From a checkpoint of a small mixture-of-experts model trained on Wikipedia: 11 layers, 96 squared ReLU neurons an expert.
Below are experts of layer 5 (counted from 0) of a mixture-of-experts language model. Rows are named router (the router's row for the expert), up (a neuron's input weights, with its number), down (a neuron's output weights, with its number) and show model dimensions 128-191. Each number is 500 + 50 x the weight over its row's rms, rounded and kept within 0 to 999. Numbers have three digits each.
After each expert's rows: "mostly gets" lists some tokens that are sent to it at least half of the time; "gets" lists some tokens that make up at least twice as much of what it gets as of all text. This comes from a sample of Wikipedia text that the model never trained on. Tokens count by the router's weight.

# expert 24
router:406532546508497385548602480599434490525456475537571467510590522526499505488508446380570496434516527458508448521537472521552499506497415483494458480420480468521439495534492477435529525488434562
up0:615556539500478452454519610529506554447578555435551453484577508506459344560411493509448502503469531528479555471419467479461573560516494586459495511433460496607532557485462464553478469494526499
down0:496533518553542525390570539523603457491477492498456468581433519559494420541428554528506502440566466471510490485497503515588618514532538578501489565532480417621485479453602474519462589491401517
up1:491456457466578470496535641558553528506510525467473481459466485515551562389420530493521368573451475303502479418482515564536528550477472581467449533483484437512471513516530504491526505460526551
down1:554554473515567515441421494436513500505490455527479524461514471393550498508441426501477552568477411563426495513503577446392474521565458484562488497439390546479517518360481432456431511513438451
up2:425527532490477448511503548615525583493480455543535561382528463529455419515554479515454483478550560433492503512531566558498439414487502560521430509562523534550557515542578460508558470623570424
down2:476544569428409437405458423535573495434442556493559452514474424594448517457539494421513536511405538543441523576457642471514473572476425464511445522496638467526495515489566437503517470483499526
mostly gets: " his", " her", " their", " its", " role", " him"
gets: " his", " the", " her", " to", " a", " their"

# expert 40
router:478562461561431470522547428522485443587459465529502423504501599492503468440565492453547484393497498534467428504561513472564441459564527458528473512493533458502380572538519479542477529452488495
up0:591422511552587478498496496506543536395440486498604511453415479481507523451500468448450494531494506498483623446492431495556509476411441482576651472522500480589581479487545515564451491522564420
down0:496561573581538526463429540482493461480502507509523556465603590501451463460546521467465453471479543515425422459528474500496467566492529577509477422442443583523593557581546571479465519527488419
up1:467629458592432586547518539571452434488522520421519491509404485551562501387521496478468538476550477452572550531464429452531517436515554562476544481462427501505492467568523520496411566492429538
down1:480582548562528486583550423500487397515525501493431534501519615420423459523477484528581457502476477456448481498481483493567498523548477393552437579474552517482430467515595520439555495502445514
up2:481547414490438562392516535456499537493557403456511495463530539538441524428519459465467506437465511463504430491481477477466488427498452447480547396416581527536538480465539514478454448478468472
down2:452504530502476452528523397566500457494480513545482474496471550543475459487533536464512549555581506476423511446486531455494424461558390524530442461552472551517459552499451475549485574457504519
mostly gets: " Occupation:", "According", " chronology", "|---|---|---|---|", "\n", ".\""
gets: "\n", "=", "ed.", ".\"", " life==", " Succeeded"

# expert 56
router:494521533500491440465487399510475479571469430461577421498577514540444502521565491483527528450455473543584432508524506508485439509488423481515432374482491435514493506509455461474587516509469575
up0:534467536514429600431572552474500591530443546567473530442540410502503495478454488542555471466568493464562506479459486361509461445532612529535547471545532439480413546461506533512571509443519512
down0:481466514470536569550533484428491467340456502572499480464441515528542537528451489394507592553482558482435587611477481499381566547439456505486465557529512502404487459486516518480435526547519471
up1:549524501464476432484479502403576516526510518462459535460514387542442551546467416494573601521535492492578540480578519445432562542569517473471536478502498508535507465441465637422433503507529516
down1:547544537533465502527490597607505448503452524564454538515497406499512518445478483515524502550478494510550540539515431557480523585433548426504421467530476558539450555466481538598499511474506419
up2:481573491475583468513531549553486467451515486493530453422480553466525532472412524432465530540521479478472528487523478547590446451475482497491495545444563504424558463504548453514488449464463495
down2:464477552480446414568539483442526461527503428496496563488473526560383570530457512425399488524555533511580520452481472613439421550578584450557548560507452497534535519542448456522583552559476502
mostly gets: "urb", "ful", "cast", "omet", "agn", "ive"
gets: " in", "s", " of", "es", "et", "in"

# expert 39
router:505532535552555490536554504570469530479547408462495450487540527523493479464585533436531566496475430517521480516557482536506442519555460424532486505486549468432492524512465514470578522484403581
up0:552445520569555547483585582460517477474438550517474621586451454423488472520379555561518608601505487499593466422488479455427489463459458472467545486418484365579532499404574527504449411480473494
down0:629402442469460496561422612478516577504542524500523526484473506499464493474497542463475466423546545538498458474564498557490479532450433506451425535479512485424501535577559450508485526564514585
up1:585513534501479523466485558533492558460496468475417512365477536488575437546568581417499489468489463470474649488489486550550512465504495563477517473465500399485423424572450471458468484515534452
down1:518501460442545496513512562523421567557521394518517436540581566547598549488582436492604475476545538501490463468534584500468476419551443579407532510424573454529553535415377554478413514511567569
up2:493506470484538584470401508534526495538518515527497572511387527549509571537514499444480508474534510552493520534507559549538569432519559465541579544482492429538507548501492606521366523411488400
down2:556520473414434533510503465464492620564523493489542578518612457538407470407393561493483492343407571549481425453533541535490534619486491485498461554540473461578510494578472416499504520472472540
mostly gets: "o", " village", " David", "aza", " Brian", " Mo"
gets: "o", " |", "an", "and", " 3", "e"

# expert 55
router:452538555574521445533491472594488515598414476547529402380542551538526488460587526426547606516551466495554445536548474523500487542509532407466437461523534433416457543556473480502593537384534500
up0:499546479542584474520494476498496488532471537523340511511536416473426479472543485580505559544432540525394510491329477564437461528454414462540601513530505447536621459515603496439481505433498449
down0:492514527559471500539541497506539529468513465508512402504475591445425589504506495393559539488509452605633525484563513557511534589456543487398586465448470487406369461469465535529542486489531488
up1:430504448553451446557491565556575465490539452439559488558516416498478523598491521502478544492463509498457494432431411572526471430474539508552467540509628461441436407483428461527499498470394506
down1:456411516463380506516514462495479468444403624477453583487547494560469501461536481589540550500477445464466542465509488460448524449501593533484401506479487527529436531494560536516419483523527473
up2:504480439501427516594411648485614550522526586610464495492512447611413572506477494493482522560420450558504506503492510413442482442435509512531554525535500424602547451556528489482508568431512510
down2:555557556554493533598505485433483526493515439438461573489480547521456497515587511569526452320423528538448457490454487501474526450498522477435453562550444572507520495437425493458502459468487586
mostly gets: " ==", " ===", "s.", "ing.", "\".", "er."
gets: "\n", ".", "s.", " ==", "==", "==="

# expert 35
router:471544501456554476443482517530416551538509473424565448544535541554533467454561507545593510451508509549504460518489401531573513550449460444514432511435521505544515592520433468563585517463472496
up0:485455425530484520482455396456513547486512572544584474455530491508490417520508401479458528454467571589501591455549601501524469472518565550508488497502516501530615462504459464516494536558529517
down0:524496531575417510542535549488440543448536488554557522564488617539495409495439541512435531406516467513565506557544503567589452388495521480467517533475570516416516530531515485515500539510539543
up1:540494506557557594537499525395550524541646448419514466530588393459540605433497520461549548455506631450460520385531449508503495497496452437454472665577469553484538522566501539526492484535433507
down1:426514516419578514468490567486416573557541447527478584406436507546444524502522494571492546557458451500526556530469533548421558505524540568561648560470493480482484557502488493481487442481499508
up2:490475465560522471400446476444547415509631551461475532593514426464517402558510480476463492546556465577519476551498530571514449504521465543519378461500454460561524452496484579447454541523529504
down2:432560509480442466484539536487501584492548498433457549454539554572421463552497522563594440519523446558421550537522523492436508398543455477529471524477572505423469560404507480450520530456526511
mostly gets: " that", " which", " when", " where", " after", " while"
gets: " that", " of", " which", " when", " with", " to"

# expert 22
router:511532483501468479536559469535456479570540505447479443490561515547531454465565493494586529466469413536568523481563474479534464526560464430553425463456444484482466506540430457486589511528515522
up0:458519445531538582519524501457608505468609522465414532547445436454447414425503457539449593531488430522466504397532482505430534427427542492478491496517465475388474475478546516535497444469514459
down0:588449563527473535421459522510520498484533537544578546451442426487499514410500516477535491630547507471554379497483612486459466432520588528537489460428496351601467554567466450563489567433522431
up1:546516367564577493443491513518596551534484564496441551499587472599521536447484520482532577627383523527441523462505538476590535549466468539376504463533479477460537569544481470521394445443543434
down1:462447514435546508535582457409448507539422533596549446497535489479538564551461523504510500506461570494558542457484570579460486304561466471506519543514551490537457459599503537460561498476517542
up2:419483497461500435478470574487466602439565508529449485390498528407462456527539487520582526533510555577539568473499446479474374507431451609502524422492550466534530395525501526516496510513450417
down2:526518448503405451472464495444547503513532555542560453472555464523530450485534497516428459619627511523507494433501511491537511579532462511491527522491488461446383521552469562500437446473545509
mostly gets: " by:", " Born:", " (age", "°N", " ·", " Website:"
gets: "\n", ":", " /", ";", " (age", " Born:"

# expert 44
router:451618504470518448478533429504447465608480492491613463457540557522440430482542553484568555497501484508531472547552480520488458434529494446508432477456571470478492531507488506476589477425467553
up0:526544459456455561502503554503521475555500537515445514507483463538518435465527469452552607547472416542483643438470439509383483452469519459525505467433492516499507506441461514548425451436594530
down0:511504513427540510433639485519543420478493441498555514546514475396505507561529446533552403517454472507527460556474571521547547511498515555535445528626529538596561549490473462501477516508481496
up1:550534569524515467531460511479495577509444397362449462390495410455470446481502464514534580475481472514558528603522460541519387488614491422407514528450503549464505552595502443501538485482476457
down1:462476491476358414475581485465456488396442468447549491483503505564529603466593524434521587475537461518553515563599495424464517529496453565423432555432506526510589440502512494514498559505531543
up2:589556522414453537477540530516412442487509535497432526500481487426473451460427526542559524486514564437494512445442492489519523634542436451476570558563389513576519576475436530584531471566502550
down2:498429441448505449568532461461551542544514564483504517506396522564498472510492503494438501493489624472492486496537567572557521506519491381410501450489437438481568561457565436546466517505378553
mostly gets: " Website:", "|---|---|---|---|---|", " him", " them", " themselves", " Pra"
gets: " |", "e", " in", "ra", "i", "in"

# expert 46
router:452533471548528456526576453564468523558524482517527429451499516535521474463524519451609492448556385423555504483536467581588524566475409426468439440459501512482429563435384512517581530474441562
up0:541528552487436544445520527392531551512498537459472478531518492521529512474513498502518500557425504453506475379565475550519547551478529540422436647558504543477535488545481522429515572535456490
down0:516396528463465456588413511598492519508446555515489571498422514597496506564507469602626541537483457528573467448508499519479572498548460450421491514506478572491542444508509470486421514519570524
up1:445448570551441457481494514459514421487518454572484448464424583450522463446520505521576476506470415640375456527424477495430486527474490495527522432503481469431539472551569487433454451478476477
down1:521531517546552463499440561433511460522519472465507498511488519609476573466534578422464451485547553508456454430457507462510427518541517500615556470475435553498494453541572517516451466532470504
up2:531601584394464407450481482547437528522444608539598523530533541574547467567473483496482502502535597496530588418412452529540511543560518502469454507518452524595612516566507492550514485447551555
down2:451460488490556520481509430558527570451612475429445544468513544577451563528528579556582433548586538455441423489426486497516480485456444491432501511571556475501558495483494502519489446550473623
mostly gets: "–189", " 183", "son,", " 4:", " Episode:", "–present"
gets: " |", " =", ",", " –", " (", " (born"

# expert 26
router:513556453495508455567523438573429608533539471458517449518513445580502505416525510529516526410500359492506502514538492554511495493523478466571441487505491454493519551536418520417493494507488574
up0:589530457546565484534494560509552478408460520557429525383453585478586502514508470455548422521519533527495495591418411411420606500487562529446487403555509492505461470486546437430443556640483427
down0:451526533502507454510472508519514448506513582440481516525586440416472603485455600513504514507450491478428510520572510445571459479525577476544532493493494536553531557527507526479541468478528527
up1:497502511590565391441442517542414446480551451485511497438550466552495536490560447539415603474598506500423555511521622483544529454534492456568562487461417519464480494601410431475365452460589489
down1:442522409591470543596411546489604432549464379502428480545385539481534471412434595543547453566443501491464517493501515434519408492541509484437467539493506514461565496509466475498558477440490506
up2:574510503459442547523478594565441597457487474420509552522526439527463565564529433486365567533595477593549506551496323522510636593534464543456471431526510476488481534442530538494420456482543476
down2:456542474555503458497553431608524519537445424501598569476573478511502496474445525581578501432492571523463494507544497505550426493540509487532420548517480498554534521531495467584498596454518507
mostly gets: " Label:", "|---|---|---|---|---|---|---|", " kW", "American", "oel", " Position:"
gets: " |", " h", "\"", " p", "}", " w"

# expert 42
router:441568537450446436483542385525492523537501503489572477522573465544497455469582515481510542447462445536539435468569435577490439467553446471522422421534564454364437444538471435498523544477457500
up0:508499480502476532564398511424496465463498485533514612530506488466475471492440475613590605500414565491476492482435566494536496486510560468462568567499499505539527486467576452484475419474511470
down0:430529530489544600493534439529477502461586447503448484458482480548555486601373477441578444525601468522543463525510460531523416442514496531516474483568429560446597617432466619602419467430500538
up1:509467556499498457474478536578562482416544496430550486493505472560510540448567510649451469559555434446530559515502473457556405495511458498442591429464479617551459417582442501438438528532567365
down1:424369520496492558503497464521502536509474488467489536514475524506499580521427363495518447522620517446528503493483590523481506501450497482538452560458566451466504543486497492503484472487450409
up2:503494524480468551516420473524576445560476576465496545492491531520576495539453509474503507521510459591463531440540456522527581536522529477519454516505485570475503479462547474564526536451542520
down2:538607538556483496539547484472497482419493462439451446549595470462548564492614554470511462486467460462593567519517547476450436463579532472458527486324471503489498503520474508523554478493589543
mostly gets: "sc", "stone", "co", "ky", " human", " responsible"
gets: " the", "sc", "n", "st", "y", "h"

# expert 49
router:475564556482498441533562444524471516586457486476526477537571533498506563426510470486576566546447447529549509491543512537514494464491533495489492402469492493486437546553392499516519515501367621
up0:436537517613438555492585595507523507477515503495481492456488470541540605601482499495511500476566542451403578466548477448476529502503525521508596578535487492409524556488533568507509551491448537
down0:503417474467630350522492548519487496543488450443507569537486363511414479540502477574455422399466509635511544581506535585527521485449567596441570537606499476556455539504467489468481561537538475
up1:490510514415537545456537498501584449477563514466525486484470501612491565593468459550523538466505466533408471411559553425523463490512506499559487545524420542502512470503499460435468424464511435
down1:537449499480474506487594457393505491502536522454543492507440430599455480453522512522523511511452463546486558477506544493486597591470500476425508441530613419458466493453530546503550451499592558
up2:574617534499463489525452432401444511513475479535483542436539489499387580479530539542458519527430558489457606397533571552575508486466500454446545430554559508483628463505560505482493548491548487
down2:492481558464442460507429565511545457563508485561491529512501456480522547524546469486473477514538566503425517598535470546492527490492543492452473512523529464494507569507472615507545475503481487
mostly gets: " Education:", " northern", " mi)", " Location:", "ng", " genus"
gets: " the", " in", " of", "1", "The", "2"

# expert 63
router:547545471517503465559574475552471502538513514466497453454507549533554531467560489515602597443456430491586463515487490519567473573478497451506427461515482452492472510474376512537598503494467588
up0:408538458621565510496391463450493496438497480521413504494452498525448533496540478549538542492487548491418507530506594517378521378447485525457482617492466498490580419470529478424562513438492428
down0:489539416540457437509468470464522450623527477520476437438498464551542587493516553401433532539594596483551407523543542490561476419485499473504602546550454462452458586507416453529517499525511524
up1:514544474613478485493558446475521515529508491490513497516522565496536470526502519518499459579497488518458528476530503479486514558390440470437477537562538468477482452538506407478504520526500545
down1:414524487496514510490469629501522506566491579534489485463517454558476475474519518483469536526526531515565505430481514456580515506486473518546523463518358564484546436610536537525535558354466489
up2:551578528569543598505514452507530458533543461624421488499479471501534506490520558484551550545482538512534467549494534471481518496457536469421527396553462475506513507438497495590406489507431526
down2:576533481405487461529427540477501541528530498601426414498530469429451432476386487507460582554455515486578438464534418485529524454554409450445414446502445512442568537512510568482470305496521551
mostly gets: "°N", "==History==", " Genus:", " Episode:", " Released:", " Language:"
gets: "\n", " H", " L", " at", " 3:", "ity:"

# expert 52
router:493513518447521462492579486492487502597516479426581477581549521555547496494581456495579559452520416509516452481554473571540489545488486379484476482478451499491474571571462455514566552416494539
up0:589395426467538410449515504525580484516510485447486432545446537568559501498515462518545503505540453562491503551507511519501468517467483594409454520449502447443505556538425515470427492662434421
down0:561563473413527503616442492495560491510516461526514505457499485484440542466475473498392470510528509524546488426485353481574422439506523520478469515523428514628511461543453435566491546576557507
up1:568437436432465592464440522530495470438553461521476516544445545487487492524508484567519565533477471559556476515396479463529546543463433537477492371480467468505531454538466488572451469485470407
down1:537476574549525450421510488541481453482531479436403478482523463517570529507486541557487486517424398490431599527552516573442488549486573411454489473440594452518506484436528458629488514591490492
up2:485347551476557515422448517494484507521532476400437485449564461459452474502546395528471511507495517438461464469502544507544460548450342417508586577517484515550461467427520576506452416479478470
down2:477447520394498475577550555494478591465487562560513575451432536528504542433559386539482421525512508532472546471495404520446407445561441530467466477507412508411424433553535499454478375557560511
mostly gets: " after", " when", " during", " 1,", " through", " from"
gets: " in", " from", " after", " at", " of", " for"

# expert 50
router:527524499510497489567539466499521542565487582490543427439487529552487510479533508488573590488521362460502464469537509560523466573472443471510481444477517499480440570526424508547555604488525514
up0:545566452521414460372479466519472466527528428551516524514515465593584491481535562544496569578408511511451553579411461510371485471504427501448613479553524471507528503551497478501427515539527542
down0:521557483524519500548518494570514418508487534455546545522562498418447516502382391493484440495518436434532456499534456466561393526450536496460491401426500522513501513495423490390612542504451530
up1:520528566465501443438497478515488455524445538424549546531367428485424416566468482489471479663429510543404557517483464483569497534543541476456609379486535477502479502529551528537455512519494452
down1:483593454469561554602483570494594591490473549459500425543599549613477405469460568570524495398504468462465492523594533530436451549523484585529458482493536519408504487550429502397494504507505508
up2:411445518460382487561443486454524534495595483453553477553598473529490498481627518479454551372487517573439374548415482536418433439493484519430433535438543452485514491554477487545471555520529514
down2:486479517578515433524522527560483513469435483516440426515428392571481539515418504477576526548498471503541586463542410485561532519556536512518558485477532555458482462554541517440545462531444484
mostly gets: "),", "\",", "a,", "en,", "',", "i,"
gets: ",", " and", "a,", "),", ";", "s,"

# expert 62
router:473600474529505470577542435564483551558535495483615413459535521526444526470574473432541630463539461502557531474533441589538443516540435433535489489458537534437522548499460475486612520478465552
up0:516489557486479572442523515544523542486602453466462494518543483533528481562456600447517518564530536491423559579510492505499541525493487510504565447581473530500478557430542572473527432490484514
down0:534543471490486573505456483570444577478472407565582522455472501536465447545500416500472523474444428501506432495493543587506434570499557483531509526553529463540537539587515503517544568555509438
up1:553539443469451459492542471492557506423522469493507613509433470474444535479603517471491504564583478533479423535560468430580561409597510482565528490485481532499520498533554493398519523516483500
down1:564475550456515494437457473450543518509491549527573460528453513530481529491479520408528447464476436485434491557566531489559445513531517522471532526498471490491632523603480542537440447420455545
up2:473571479478493528484568586526498453574467427463479481504477487426581538446494478524509506601532483530418562549482412504493437494484542472449538609398556504538472484511527581431512470536528454
down2:453488541464522444532498539403590478506494552425490480589485515478450502405472528471477637453481492648408495554457526505457498414500501557545454521494516525581545517394505530484561452435476507
mostly gets: " Family:", " Authority:", "oel", " Synonyms:", " David", " Todd"
gets: "t", "z", "l", "v", "ov", "w"

# expert 27
router:464530528525559453498546474593495517471488444446504478498511558537492483465517475485556528496517465537525460548587530550525420518502440394550466465459473454407409511546463488523620513507470540
up0:462534551566535470508446417490576400405536456484428434526551540485489508523560497446504436580534484484454484534528570476483423423451543617530591509468416561499536415565523510494465515538520471
down0:500469428503408482483354505435457474468506495498460524483526456533537581493488611482501639495504390526511490483514535439569568438471459430459432458587441411552488619535456510507461551544553523
up1:499400586470458541452402628578509579539378537450491596559457548539468463505404507472476504509476506512487484473467511503529502380501482515475527477454506436548453546374485404444464540598492508
down1:492507410472474455440492479349460508477608517512575440535385502534466598521495502385442462524542575553509565549516560533529491491532487512572524373504427530538537537464422497520470573417494513
up2:496501464496594477513455527564522469531492485537525502571428390534463501510485517506541501526573469594512395558485592482530507594488493519418603511476523458504537434522456461471466467472506494
down2:453513480488470447479515484464413516515552529430554463528483564543578556494421531493454475485511440597510489552448429511427505424577486489517527529520424504587531483470454406514469515506542545
mostly gets: "|---|---|---|---|---|---|", "Scientific", " FW", " 4.", "|---|---|---|---|---|---|---|", " 3."
gets: "\n", " |", "|", " ", " 1", "Scientific"

# expert 19
router:443530442479423507514495475495453535518502521446564409582532512562477543537580412511529531432511446487549527501535414544592487560532527489529460492435509463509418562542509443466608457486473547
up0:554541445420490586462522403352502517495552472512420451500505497508470525596474455525483523508455585539477532556507544428516517536514407498488532504515569565472575508552631530528482523519581423
down0:443496587534502527496470425573442542577499541452496449428519479445505508445510514431459571426450436546611407585557449538551467493495481478515459445457495423487421489526478536487458541459475515
up1:525508508513481483482469539523447535533514485487564539530526571493518522515454527492514603475470522571479615536548465526529481536487556509532412484573410495491490479486510470559476434546464471
down1:512572509462546574570485448572514442450526505547525588671451489574526514419540586524491461473458493478546535460390472492525392454525507528389569481492475442490477466439473541547438606511563487
up2:436519462532661433459504531492500456514614400515535569515451536503482523476474532494515499483449474465438576481440512557518468402551571488562520594523511493559425501449514458480531551599516539
down2:496484442553489477602507359578475505421446438539537554539569478578493468508554525513564459459483508435494423461548533435548518496451525504520486430572559534460488527514476504479385572511486488
mostly gets: " Votes", " Notes", " ±%", " Total:", " Ref.", " %"
gets: " and", "-", " had", " he", "|", " was"

# expert 61
router:404562540493527444557567443551502480523533499432545474528560531514553533490563566505596521441544484522545468509538455491558483560563462453498409466491530451475490592500409510569558535473457589
up0:432463472622467440457478442551449507524536501470499561494402518490503588536565491451489465464533580538493568440490417456476529561492525590528553434430568571454454500471486493564439445446587433
down0:519557500615482466550499471361440445450575449513506510645552560503413482439537554514529583519515454497520560527417459480512461416532441510443503490563445435510475525482494534507503494509458506
up1:512530483488461553483499597495454524472426547450508574429520498518437488530411550564439465428501465532607441452467510440457555493444442619530451521561469486491503512518540527558493505559565469
down1:484514480469495407527539456506504438455462565515425516493469480493534544405511426461539450477446552471481428479501491564574487468513452500466532482467540497455474608515449609478509478544510497
up2:496452565448544478527527499570466395453560511497527594507380453503497593478400506429496508504450521593506549511434495535527524520335581481460509492539493401618516558533508538524495610481545525
down2:471550466486490410518484516517543585504512520528495508418533465527460483612566418585520427499381547487415506581653501499469512515426493529506469504515497496529535448516483528403447512471512472
mostly gets: " which", " where", " who", " when", " what", " There"
gets: " which", " who", " that", ")", " where", " as"

# expert 29
router:476521518454440472552599505505492509518502523447550485533546503576483531424608482475482525500502483533567472494485490485599497503640500398508431489471451433482422539513440499527568484462464480
up0:461481545389473481504547545455431462448542594498529562463546495525493463464448558463446424502514474544569552519449446479475591532536460575439475520526472485442504479422484544406495431432568408
down0:415529408518523562517465489442627478576434546506519525591522509537475567515538439428527406564500507514536490490571604487419488649477424420501481456425559500436538487513502482536438493526547446
up1:520456574503490595493563488535509482524498471493520566481486443439488519441493515498570529458532538560532548441452485490438615461527493453497502534592427511517477559504477567594491422509494508
down1:480467567552595495495437507482441437432518541633393517496529543496460529538534452495425500492500579441365529520472455512499518523556519493463528519461484459471516418483514479463506516583493557
up2:568482527461481519476470536554535574530595484447538556485435446529490525443493491449534553520580460516528442410477406432530490542552513563502597657623475478500492547475502558518552513533485450
down2:512371427488467501431493554526423507459520495480521403435407542478454551512445462515507593526527488578404553497510529444530510573535555523441466539523480459502602485420530499521515485469583466
mostly gets: " Preceded", " Loss", " classification", " Length:", "Species", " zone:"
gets: "-", " C", "===", " Summer", " Time", " F"

# expert 12
router:466529525435509443510544470473419515539483484492578469560559550488505528485538427516608515492542568502495476497532450546527443521433489402476494477425531464482486571502463502490606493460474536
up0:460524411498451537444465488508474506446508538478468496427565576466433460560471511503447476483495439520457518519582455494486508492535579571482406496561491489506445556405543470548410490552555489
down0:425478519511515482513482507474582554570515550428536475508523412505493429528542421425543475503493520572539549506479514454411483595463476528562592528402495394562467445483417506481498529508501469
up1:471482388623550495443536454547530461522515515497463444465486491369463401567500491420460597527528543487507427487457561517435479436400446509519424514528492410540485448443508503504475677492532469
down1:555457548392445528481443486540452483492501489487530498524464527594462500592551560611567445508467533488527536467567410531532507427603531547545481553502515478464547585506488492472548463486413516
up2:460460539460449451415482369469524526487544634540566572517459454501523472440514496449533427566484527519536552498504510472408502527428444516425420506533479524478473431435534476427456534465540529
down2:567543444473505481531559499455466447541505474448535464400477423511547548509532466381481534481512596584497398425512464541475512456481511376447565393525484497476561501451447495533447434425511593
mostly gets: " and", " but", " than", " However,", " so", " Website:"
gets: " and", " of", " than", " as", " or", " but"

# expert 45
router:508617516507493464568473439523472500548517521442558508463488548514520620454526368442557551512499463557497507551512436547535458502534483467531448487437540423453455525494543480457514472435400565
up0:459472485468445573490460489477489522495552431467460466569470527492475427506586483540492440512598522517538535527563490527493486482398415479473520427507543479417490481485506557472536556452481491
down0:549512470518501602408538544544460510511547429454557549502541485479546496493564511494541463589456439432541472497502581524461443442548436553490463472544474621545482497482512518440506507474426470
up1:540562524547527486533487494375529525471489497419519533483438503489429495504489469476409516539440445568416490378555494468439490563505532492577570493510536450518595461468516505455498418475456421
down1:455398442407462393475497514566537469486455416501484491471513501514427484480450455437535483449499489454535451497473517531452511564595482542403498468474471500486393552473434536513524564513596585
up2:541452464438470389502524466504556477550513506532465480565476491526606497561449491561432577503446544567528548487498546493454571435488424438484462478523500489536478480405454479507421483435547463
down2:472460424546593437470493472546595563616521462472515578456443478495477481529447507395396542594502460416533455531513404517502474520543420426497433481541457593545518461488487570566571558467568397
mostly gets: "ativ", " Ottoman", " 1993", " V", "or,", "eration"
gets: ",", "s", "al", "or", "in", "is"

# expert 15
router:457511533437495431490538402567494498505523526446518457483576481486527424534526443492589588445510419474567439503529438527538503585551468457558444505468527446574444502509491420426516489468441549
up0:600475524555499475494535507605503567443484564397567458550534478454563559533490480485533421480482453503430534373578529421563468394478497414469559450472471455556476579599508487575504519455696516
down0:448539518540451576569487525506420535477478497438540518439550498455568436520564579545517538569523455553480511455550449562420512591540461481467552498398483503457589534391443479506581587464473476
up1:574523510572474495505461499462542491520466509572559504629517479409434541513587436558406489494539466513540565525564543472493509498524491511564610506548462448479536460442492477497526431523617497
down1:458521496495488571502535551585568583553527592476462424491471483541529562447596544458453461471505428561482478513387558513557517523453545503456462495556482488456477546591533523584445431502464528
up2:440366524497548517431518452476537543482528464470393589540494445433444488564463670569482562601488441675510553497526492550502566535463526571474494397460549584605450517496545507468458546484521532
down2:541515506513502459493448546463421531512375520488446531473484391458463409497501437499502444489467493481509567532475495480492458450538524476514396485476489466486546520409392513530479469396437417
mostly gets: " a", " an", " several", " one", " any", " another"
gets: " a", " the", " an", " of", " on", " for"

# expert 17
router:450550547479563364549542491541497515499482560469572510540553515539515483505540482461543526452447438570530484417610474482570476555565416396567491424555514479475444537557480490488554561506475533
up0:539555429460545447471457468484530346565446489532510610415471570467599419502568514570506492536480542492463461465451443483504533471525513538462449524547483445555448542589507503508360524461463482
down0:418456525525443539433566496437505462489498500517441396568551421497438515487507472513433507481421499543525535510538566440481543504535477577421503419619471411414569542450460519457517422526517574
up1:492497613454488452474403491542515531488534532503410448516495497512537467527472572448481439538564551540477459520495461559437498453555494520518455470484400469418453362464504459442502512422478515
down1:583651488461617512448569468487537527494480481458536477470499416517434539532549488569426451570664596510541477488510511427607474570535441484547575506528548435553469496482522421533580443515456530
up2:502563531425532503504534510522486579475546343547434566532483477523553589548509524477559511501545526483481573533552520584455610414444442475553423509504538390523473530499473427464442493519532512
down2:482404517485472568559510491451481481515422547482450489490504520555528499514639520422512429536490510508485481462460482553493432519571504526543493475480421502484506471529574505464542453532464463
mostly gets: "The", " the", " mid", " The", " Civil", " entire"
gets: " the", " The", "The", "'s", " his", "ing"